Weights of a small mixture-of-experts language model, trained from scratch on English Wikipedia.
Size: width 128, 26.4M parameters.
Experts: 32 experts in each of 10 layers, 176 SwiGLU neurons an expert, 1 pick a token, a softmax router.
Training: 241M tokens, 7987 steps.
Below are experts of layer 2 (counted from 0) of a mixture-of-experts language model. Rows are named router (the router's row for the expert) and show model dimensions 0-127. Each number is 128 + 24 x the weight over its row's rms, rounded and kept within 0 to 255.
After each expert's rows: a language model's description of what the expert responds to. This comes from a sample of Wikipedia text that the model never trained on.

# expert 5
router [170 116  99 112 114 104 122 122 129 160  90 159  87 121 149 173 125 123 103 165 171 137 111 115 149 154 122 101 140 179 155 142 121 165 135 146 125 113 159 135 133 112 140 124 140 119 130 141 140 103 114 134 105 171 129 125 152 153 134 144 113 122 105 136  72 147 102 159 175  99 175 148 143 133 134 138 154  84 157 115 143 162 121 147 100 129 108  86 128 103  94 106 154  96 143 119 150 132 131 115  97 174 130  73 127 112 149 117 129  75 164 102 105 142 121 131 129 122 164 179 138 130 135 116 120  96 144 114]
Section heading markup. Wikipedia heading equals signs like ==Life==, == See also==, table pipes and list dashes, plus Preceded/Succeeded in succession boxes.

# expert 8
router [ 95  91 114  87 156 118 129 169 114 139 144 155 147 130 126 123 164  97 162  98 170 162 163 131 115 135 131 125 129 127 100 165 132 105 115 116 137 112 134  92 147  94 144 132 119 144 135 164 117 128 137 115 110 126 122 140 152 127 118 145  82  99 144 127 149 114 139 120 132 160 122 187 144  89 127  82 119 118  88 137 107 107 166 102 130 112 140 142 100 112 114 122  94 124  65 118 113 132 112 127 173 105 138 122 114 143 117 135 142 112  74  85 163 144 167 169 136 100 101 182 139 148 144  88 122 140 164 122]
Ordinals and ranks. Ordinal words and suffixes such as first, second, third, the th in twelfth or 24th, usually after the or his.

# expert 13
router [125 136 118  96 148 135  63 109 146 123 105 131 150  67 108 122 157 149 108 141 128 137 103 146 166 127 102  81 128 156 119 128 155 131 137 119 113 137 130 163  93 132 154 101 113  99 135 135 111 142  93 135 154 144 200 124 140  83  93 157 116  95 151 132 149 122 109 154 186 147 155 111  77 134 120 117 120 130 107 140 107 134 157 169 147 121 114 149 108 120 110 169 173 141 124 134 131 141 117 150 157 128 108 110 149 142  91 133 132 114 121 136 114 172 134 170 136 165 123 150 110 120 136 183 116 157 115 135]
Consonant pieces in names. Single consonant or short pieces like ch, z, f, b inside scientific taxon names and foreign surnames, e.g. Orchidaceae, Picchioni, Montefiore.

# expert 30
router [114 153 188 148 127 144  87  90 132 164 162  85 118  77 153 141 129 142 115 110 108 143 133 135 122 105 113 120  94  92 132 129 124 119 186  96 128 113 119 146 164 157 144 130 109  80 163 111 140 142 149 159  84 159 156 101  99 100 146 139  82 125 113 121 110 164 160  84 128 151 150  97 109 137 118  81 158 133 130 126 130 117 104  74 134 152 113 123 143 119 143 126 125 133 111 129 105 121 113  97 119 114  82 121 147 161 109 101 145 151 135 136 134 157 159 143 154  97 103 117 128 124 142 145  96 109 156 113]
Name-final vowel endings. Final vowel pieces of Spanish, Italian, Japanese and other foreign names and places: Feliciano, Adolfo, Castillo, Tournai, Xi'an.

# expert 12
router [134 139 127 139 140 118  94 140 175 164 136 117 131  80 110 124 106  98 172 118 127 116 105 140 136 119 142 115 156 148 146 109 137 140 100  85 157 102 150 128 127 142 162 129 121 126 140  98  91 144 100 131 127 106 161 119 153 149 143 116 140  96 126 155 121 130  89 104 157  82 117 141  92 145 116  82 144 133  46 125 158 132 125 146 144 108 100  89 131 152 123 133 150 131 145 105 111 120 117  84 122 111 113 152 140 139 122 157  90 166 123 170 129 165 135 213 119 115 120 100 108 105 132 117 120 130 160 152]
Plural and suffix endings. Word-final suffix pieces, mostly plural s/es plus ers, ing, ion, ation, including foreign and technical words: dendrites, orthologs, wines.

# expert 23
router [133 141 152 168 109 151 136 163 138 111 155 168 121  93 151 164 156 150 124 111 111 116 124 113 184 151 112  92 136 138 155 130 123 117 119 168  95 111 123 148 141 125 112 131 107 129 122 173 147 133 148 142 139  88 141 119  95 134  85 163 145 132 124 117 118 114  87 154 183  94 142  85  89  83 150 110 113 138 143 155 105 136 120 144 125 114  90 144 130 156 167 140 153 160  99 165  89  87 119 148 155 149 128 122 136 142 115 158 138 122  97 151 140 120 157 135 126  97 129 114 121 162 166  96 185 137 144 119]
Spaces in tables, foreign text. Bare space tokens in table cells and election tables, and fragments of non-English or oddly split words such as Cont-est, S-out-hend.

# expert 22
router [116 130 127 155 132 165  85 132 137 150 118 139 178 146 159  89 148 154 114 143 163 144 146 119 149 140 134 145 118 137 124  81  89 161  66 136 140 149 161 101 100 100 148 121 107 135 109 103 113 101 146  73 106  96 148 145  97 145 116 150 127 121 129 112 111 167 133 126 161  91 139 106  96 154 131 156 127 141 168 138 137 114 137 174 180 135 192 127 120 112 134 105  84 103 134  96 160 122 119 115 133 120 121 132 168 137 125 151 115 106 124 120 120 151 122 100 144 133 115  96 133 157 132 152 138 169 115  88]
Table and field separators. Pipe separators in tables, plus colons and semicolons after infobox or taxonomy field labels like Class:, Family:, Type species:.

# expert 1
router [135 107 151 151 144 169 108 101 109 111 125 118 132 105  97 116 165 128 149 151 112 124  89 125 155 104 129  78 136 120 126 139 155 141 133 124 108 134 154 133 115 102 138 133 135 127  98 131  96 101 102 158 138 161 121 139 121  96 104 153 136 112 160 131 125 136 146 135 175  95 166 134 115  87 107  85 118 130  88 118  94 113 181 158 173 173 113 121 100 173 131 121 119 168  98 145 136 146 156  80 144 148 143 148 133  99 103 132 116 144  92 126 120 151 153 173 139 134 142 124 130  82 155 161 184 148 116  99]
Name-syllable word pieces. Short syllable pieces like ad, ar, ur, im inside foreign personal and place names, e.g. Tadić, Haditha, Yadigar, Thurrock; also " of" in proper names.

# expert 3
router [138  99 160  87 101 155  95 122 126 158 135 143 103 109 131 146 120 106 117 121 119 155  95  84 133 117 132 106 127 126 101 154 186 125 145 173 130 129 142 136 117 138 132 150 111 134 144 198 124 124 116 115 159 120 129 146 120 125 104 105 180 110 205  91 100 162 162 141 120  92 124 131 180 110 110 108  96  90 143 120 146 151 128 146 136 143 106 153  93 146 143 110 157 143 105 111 113 102 131 119 134 145 140 111 140  95  99 126 125 109 148  88  95 106 103 157 171 105 120 144 165 102 137 126 158 133 108 135]
Name and word openers. Opening piece of a capitalized name or word after the/and/of, in music, film and sports text: Min, Mon, Haw, New (York).

# expert 16
router [155 115 146 129 147 149  90 123 123 116 155 144 114 112 134 150 106 109 116 159 115 116 107 122 168 142 154 145  95 141 109 162 179 137 127 146 117 122 132  82 125 135 158 165 145 149 135 159 119  99  75 125 108  94 103 180 158 122 117 150 126  86 184 122 141  90 155 132 118 107 150 129 170 111 108 115 128 144 146  89  69 109 153 143 124 166 140 119 140 145 152 121 150 117 104 150 190 119 140 139 116 120 145 112 132  89 118 148 146 139 110  89  99 137 141 161 177 115 101 140 165 102 126 121 149 108 118 140]
Common noun and adjective stems. Word stems for everyday society topics after the or a, such as colle(giate), human, tax, business, public, class, confl(icts).

# expert 29
router [152 111 121 143 115 166 123 106 132 106 119 117 159  86 108  80 129 166 123 114 140 169  79 151 156  92 130 160 123 137 166 137 159 110 127 164 140 168 136 124 118  98 132 130 139 125 138 151 155 149  71 149 165 116 127 133 163 115 114 124 111 155 149 138 162 111 104 136 125 142 149 131 103 134 120 158 150 163 143 150  91 125 122 135 103 155 101 112 167 146 185 131 143 142  70  93 149 142  99 103 137  96 150 113 105 123 113  94 113 159 154 147 155 124 162 101 102 136  90 151 121 122 125 115 178 118 145 129]
Numbers in tables. Numerals in table cells, statistics and lists, such as 178, 149, 46, 23, often following a pipe or colon.

# expert 25
router [134 155 126 130 128  97 156 135 132 151 129  95 128 149 149 108 152 154 100  97 100 128 148 135 109 140 136 167  98 100 149 169 111 161 108 101 124 111 111 114 130 100 129 132 191 156 104 147  98 150 133 115 136 144 112 104 143  80 122 100  96 130 151 160 145 123 118 133  76 121 141 160 121 127 146 139 111 110 167 158 144 122  91  99 154 102 131 119 154 116 130  92 123 130 154 139  98 113 143 189  93  96 166 130  99 142 139 165 126 125  91  84 106 105  87 143  83  97 154 166 119 144 114 105 134 125 105 155]
Sentence-ending periods. Full stops ending sentences, often fused with the last word piece, e.g. government., houses., votes., 1998.

# expert 28
router [ 84 150 138 155 120 168 146 118 154 107 113 153 160 114 148 137  91 165 155 158 154 150 108 140 114 115 114 148 136 151 133  92 106 151 131 179 113 164 109 118 125 140 123 125 108  79 111 135 109 134 134  96 106 117 102 177  79 140 142 166 108 139 162 130  71 100 126 151 164 113 144 149 154  99 153 149 136  88 150 149 125 156 129 108 110 131 155  95 124 159 129 153 113 104 106  99 121 121 152 109 168  98 127  97 120 127 101  92 138  90 103 136 130 111 148 129 129 144 122 106 155 150 173 113 121 166 114  91]
Years and numbers. Four-digit years in dates, infoboxes and lists, such as 2010, 2006, 2012, plus other digits in tables and headings.

# expert 4
router [125 170 124 117 141 125  91 125 158 111  75  99 158 150 132 135 114 157 118 151  87 123 139 115  95  86 126 107 157 102  90  97 114 101 101 114  97 111 146 127 124  91 106 149 134 146 129 166 151 163 110 161 121 117 129  97 123 132 165  82 153 128 117 152 172 111 137 114  92 155 111 134 144 128 137 111 145 151 126 120 111  88  89 101 118 133 133 104 152 116  99 114  88  90 148 101 130 152  80 128  93 147 134 112 101 131 118 154 134 144  99 141 151 101 122 109  88 161 156 116 102  96  89 150  95 140 115  95]
Determiners and possessives. Articles and possessive words after prepositions, such as the, a, his, her, its, 's, often before own, first or former.

# expert 31
router [171 101 138 148 120 136 121 109 163 140 139 116 127 121 116 105 139 108 131 173 111 157  85 101 118 140 168 156 111 142 119 155 170 126 154 130  92 117 146  93 112 111 118 184 143 130 115 116 141 102 126 177 157 156 101 171 157 138 132 137 157 121 194  99 147 103 166 172 115 149 118 155 175 138 102 126 105 129 138 144 115 112 144 108 159 142 101 124 131 188 164 117 168 139 139 124 165 133 147 132 138 165 145 122 125  98 100 107 139 116 145 102 131 154 104 150 144 108  97 138 121  83 104 125 144 110 116 126]
Sports and team words. Words in sports reports and tables, especially American football and racing, e.g. running back, defensive coordinator, scored, Busch, FC.

# expert 24
router [155 113 102 159 115  88 123 140 108 113 129 118 110 152 150 133 141 159 124 109  93 149 156  87 105 142 111 149  93 156 100 153 112 124  88 108 166 116 126 140  88 147 121  94 109 158 119 127 123 126 129 110 150 160 131 144 100 154 149 110 144 162  96 137 163 163 108 127  99 137 119 142 121 148 146 143 147 115 140  72 146 111 110 159 126 159 165 139 166  90 109 109 107 161 159 154 139 119 143 168  84 120 104 158 131 161 157 156 172 116 159 135 121 131  85 107  95 157 145 106 107 137  99 104 110  83 139 148]
Line ending after fields. Line break ending a list field, table row or heading, as in taxonomy authority lines, track lists and award tables.

# expert 20
router [148 146 135 117 117 121 109 151 122 168 152 148 138 140 124 109 181  81 156  96 158 101  73 166 118  93 122 135 131 117 156 132 110 214 129 119  91 165 123 113 147 151 117 101 133 128 102 134 113 139 144 139 112 132 150 157 146 152 138 114 104 125 188 154 113  88 139 111 108 107 105 130 173  94 136 142 107 112 118 126 147 119 150  99 125 114 110  96 101 115 165 130 112 115 128 174 133  84 142 118 164 139 122 110 106 113 162 125 153 130 140 135 134 132 127 137 107 116 187 138 116 134 142 139 111 153  74 124]
Common narrative verbs. Sentence-opening According and common verbs or words in narrative prose, such as began, moved, led, due, up, came, went.

# expert 19
router [ 93 127 117 116 110 139 151 144 120 141 148 105 138  76 118 135 150 154 151 103 103 105 140 172 163 106 170 125 126 139 134 137  95 104 105 132 134 152 132 159 109  88 105 156 141  97 104 129 106 113 147 161  83 125 128 138  88 137  92 115 112 140 109 142 132 138 116 117 115 150 118  85 138 151 120 136 109 140 155  85  65 161 133 119 144 108 143 132 135 143 175 141 127 192 112 109 105 100 146 168 154 125 124 103 150 134 145 141 129 142 177 121 123 155 149 182 165 124 152 112  96  90 130 180 144 112 131 125]
Accented and non-Latin characters. Accented letters and raw byte pieces of non-Latin scripts, e.g. Ó in Óláfr, å in Piteå, ô in Gérôme, Thai bytes.

# expert 14
router [ 50 121 151 129 156 103 129 130 129 171 105 174  78 118 113 130 134 120 124  67 107 184 137 118  97 138 152 108  90 127 103 141 156 140  96 122 119 148 128  58 114  90 173 119 117 142 130 140 104 135  93 129  95 164 159  79 124 161 127 131 135  89 113 108  99 117 127 143 125 123 146 128 141 140 129 150 108  87 120 139 102 128 126 109 169 144 121 129  72 127 158 177 113 123 112 124 111 122 102 134 159 112 125 135 127 129 135 145 140 133 123  73 144 116 152 148 128 120 128 138 138 150 134  99 127 113 138 131]
Mid-word fragments, adjectives. Inner word pieces like g in budget or Dodgers, -ic, -ical, plus simple adjectives such as dark, short, black, young, Gold.

# expert 15
router [150 151 123  87 157 128  88  68 106 163 171 143 112 135 125  95 160  83 111  99 156 127 151 137 128 139 143 163 124 103 114 129 120 122 180 107 131 126 102 115 120 139 136 134 169 132 126 130 117 141 148 147 134 125 128 153 109 113 154 131 161 150 158  89 104 146 130 104 145 128  96 133 197 113 129 175 105 140 159  60 162 108 104 138 111 117 131 136 143 158 164 118 148 122 124 142 120  97 157 131 106 145 140 130 142 118 126 161  97 153 110 122 124  92 113  98 130  85 105 128  99  81 108 141  92 113 137 107]
Reporting and describing verbs. Verbs and participles after a subject or was/is, reporting or characterizing someone: described, believed, found, announced, said, named.

# expert 2
router [130 145 187 138 138  89 169 109 148 161 121 136 105 160 132 159 110  98 162 106 126 134 145 137 149 169 127 161  80 136 165 130 125 147 100 120 175 137  90 145 139 106 151 104 182 103 109 164 146 135 114 136 138 126 125 124 124 147 128 113 108 161 161 129 103 102  82 127  75 121 134 155 186 104 122 134 128 115 141 130 140 111 134 103 128 129 122 137 109 146 173 125 149 137  94 104 109  53 138 137 145 109 121  81 111 113 106 147 120 127 132 130 120  91 173 149 170 120 136 154 133 144 143 127 138 132 119 142]
Place names, closing brackets. Country, state and region names such as Australia, Canada, Connecticut, plus closing parentheses, quotes and year or number endings.

# expert 26
router [112 116 113  95 118 138 140 154 115 128 131  93 137  62 139 185  87 106 132 125 124 149 134 123 161 109 129 142 136 149 124 147 141 103 111 146 114  88 142 157  87 142 150 162  82 145 108 119 127 107 119 126 100 123 105 120 147 125 129 192 139 130 148 135  98 178 126 103 188  94 150 150 110 113 125 119 123 163  72 135  98 149 133 138 158 159 140 145 132 180 130 169 173 145 161 136 156 124 127 138 142 149 154 135 133 115 146  97 120 135 167 144 134 104 148 130 154 124 184 132 133  99 137 131 141 142 131 152]
Name-internal syllables. Short letter syllables inside foreign or unusual surnames and words, such as re in Schreiner, E in McEwen, Re in Reece.

# expert 10
router [120 122 107 136 105 158 112 115 136  91 132 145 135 136 126  94 131 135 130 136 127 102 143 105 127 114 154 130 102 124 104  64  96 163 159 107 101 129 166 115 130 130 116 150 157 143 137  86 139 141 110 144 141 141 184 120 152 133 150 135 135 146 109 126 114 136 129 145 159  82 127 116 136 164 133 131 157 161 112 144  75 154 109 147 127 128 170 158 158 147 120 125  75  89 121 150 118 162 141  98 113 106 126 121 124  65 144 129 124 165  98 104 140 149 115 107  87 134 120  74 129 135 186 187 135 109 151 126]
Copulas and linking verbs. Main verbs right after a subject, especially is, was, are, has, contains, includes, as in article openings "X is a commune".

# expert 18
router [150 111 142 129 138 156 116  97 169 116 136 103 155  88 123 169 129 119 126 153 141 156 114 148 186 117 139  90 128 113 128 112 102 150 154 119  99 124 134 134 107 122 160 149 126  81 115 126 134 150 158 119 144 120 112 143  88 109  87 176 128 100 137  98 113 151 163 155 153 137 147 128 134 101 110 153 109 129  84 108  74 119 154 124 161 157 130 122 104 149 140  85 138 142  86 126 157 140 151 139 137 135 143 129 160 104 127  92 157 135 146 136 100 163 144 136 152 136 131 164 112  65 190 166 132 144 119 125]
Country codes and Slavic names. Country codes and nationality words in sports tables and results, plus pieces of Russian or Slavic names: RUS, UKR, ITA, Soviet, kh.

# expert 11
router [159 121  82 141 123 108 148 124 120 102 146 146  85 102 138 110 144 111 125 151 111 110 110 108 153 149 138  86 143  99 115 117 120 151 102 120  97 151  88 130 184 180 112 144 139 117 153 141 157 162 113 101 121 136 149 136 161 130 145 109 167  94 165  80 120 126  75  99 158 165 126 148 122 129 110 125 139  98 109  92  92 193 141 148 128 107 161 117 107 178 170 116 120 116 127 139 117 120 108 106 170 128 132 100 104 115 138 111 121 113 108 129 147 149 125 137 114 111 132 111 145  94 160 124 156 148  81 130]
Word-stem beginnings. Opening pieces of longer abstract words completed by suffixes, such as aggress-ive, success-ful, eval-uate, exclus-ion, support, process, in technical prose.

# expert 7
router [145 129 150 151 102 112 153 142 165  94  79 151 159 147 176  93 140 117  98 181 101  83 169 106 117  87 102 145 154  93 130 113 148 136 150 167 139 181 128 151 144  97 118 118 147  89 155 147 123 122 122 145 151 129  94 124 157 123  87  93 166 129 165 134 120 126 136 108 128  73 120 147 132 134 134 130 140 121 140 129 153  86 132 138 140 146 122 131 142 112 143 152 122 100 138 153 106 140 127 125 138 103 112 133 143 126  69 100  82  99  85 161 117 132 110 160 146 165 108 153 152 118 139 137 131 123 114 122]
Dates and number commas. Month names and day numbers with trailing comma in dates like "September 25," plus commas in large numbers and after clauses.

# expert 9
router [ 88 123 134  86 114  87 165 139 123 154 151 128 101 153 134 172  99  98 146 124 148 147  94 115 118 187 137  96 103 134 102 135 150 160 138 174 134 140 118  99 153 144 113 151 117 169 194 137 146 138 141 155 114 139 151 132 141  93 146 136 104 128 135  93 136 125 154 167 119 179 126 166 170 152 116 133  87 139 112 117 110 136 137 120 127  70 119 159 128 100 163 132 148 126 172 147 109 123 151  94 144 115 159 116 140 123 130 111 121 108  98 148 113 129 145 147 126 156 117 162 138 129 107  86 128 120  97 157]
Lowercase after quote/parenthesis. Opening letter of a word fused with a preceding quote, bracket or hyphen, mostly in quoted reviews: "f, (m, -w, (E.

# expert 17
router [173  55 122 108 133  96 161 112 184 109 156 124 104 156  84 134 112 101 112  95 133 116 110 103 115 144 150 156 152 120 105 101 116 128 101 113 128 114 129 121 120 113 144 143 138 168 139  97 134 173 145  89 126 103 170 100 151 128 114  99 120 149 122 125 137 121 111 132 100 126 144 151 154  87 109 111 113 126 151 107  93 131  93  88 151 122 120 158  80 130 107 186 170 160 140 120 160 149 127 106 150 117 151 134 115 152 161 156 130 142 136 128 172 132 118 121 151  73 109 100 134 151 122 124 146 141 144 128]
Adverbs and function words. Adverbs and auxiliary-linked words after was/has/had, such as also, not, later, then, to, and -ally endings like mentally, accidentally.

# expert 6
router [154 135 104 149 114  98  84 131 114 151 115 149 148 136 100 145 133 131 152 142 146 130 145 126 117 122 115  91 162 104 113 110 125  87 139  90 104 150 130  58 140 117 122 106 116 146  89 108 137 162 137 114 131 104 150 141 148 133  85 127 107  95 102 126 147  97 157 120 104 115  80 144 125 158 158 130 123 156 177 157 143 123 117 118 121 114 117 135 109  85 162 130 142 105 164 110 116  90  92  98  85 139  77 139 105 141 127 148 169 114 171 126  96  90 132 109 118 104 101 155 190 131 141 137 112 127 116 145]
Clause-linking conjunctions. Conjunctions and relative pronouns linking clauses or list items, mostly after commas: and, that, which, who, but, or.

# expert 21
router [ 89  86 130 130 117 151  70 157  94 144 125 119 173 119 120 123 172 122 125 126 145 137 135 140 122  84 172 107 125 112 104  50 133 113 110 131 176 138 170  99 151 147 124 138 153 128  97 124 141 124 104  96  90 140 148 158 114 101  84 177 127 137 125 133 131 122 116 120 144 121 143 109 141 144  97 145 124  86  92 108 135  91 121 141 127 149 170 121 112 150 101 123 113  93 146 123 119 151 144 126 151 145 103 104 170 114 152 161 108  89 146 131 113 135 152 126 137 117 148  88 153 151 127 162 142 165 103 125]
Infobox field labels. Field labels and short values in infobox or taxonomy lists after a dash: Born:, Kingdom:, Died:, Density:, Coordinates slash.

# expert 0
router [ 71  88 161  91 129 119 141  92  99 120  94 120 114 129 114 132  88 116 108 139 162  83  88 166  96 139 122 146 144 156 171 102 152 103 110 133 162 130  88 157 131 136 123 127 112 122 128  93 113  70 150 156 101 143 131 144 143 106 143 161 139 129 164 142 130 128 106 138 138 130 117 135 108 100 118  74  85 169 143 144 115 164 160 110 138 125 138 176 106 121  98 135 105  87 126 130 134 103 102  98 151 130 115 141 152 133  84  97 135 150 132 156 141 122 137 171 115 159 127 111 134 101 141 145 104 145 117 105]
Word-initial capital pieces. First piece of a split word, usually a capital letter or short stem after line breaks, brackets or quotes: S, St, Bh, Res.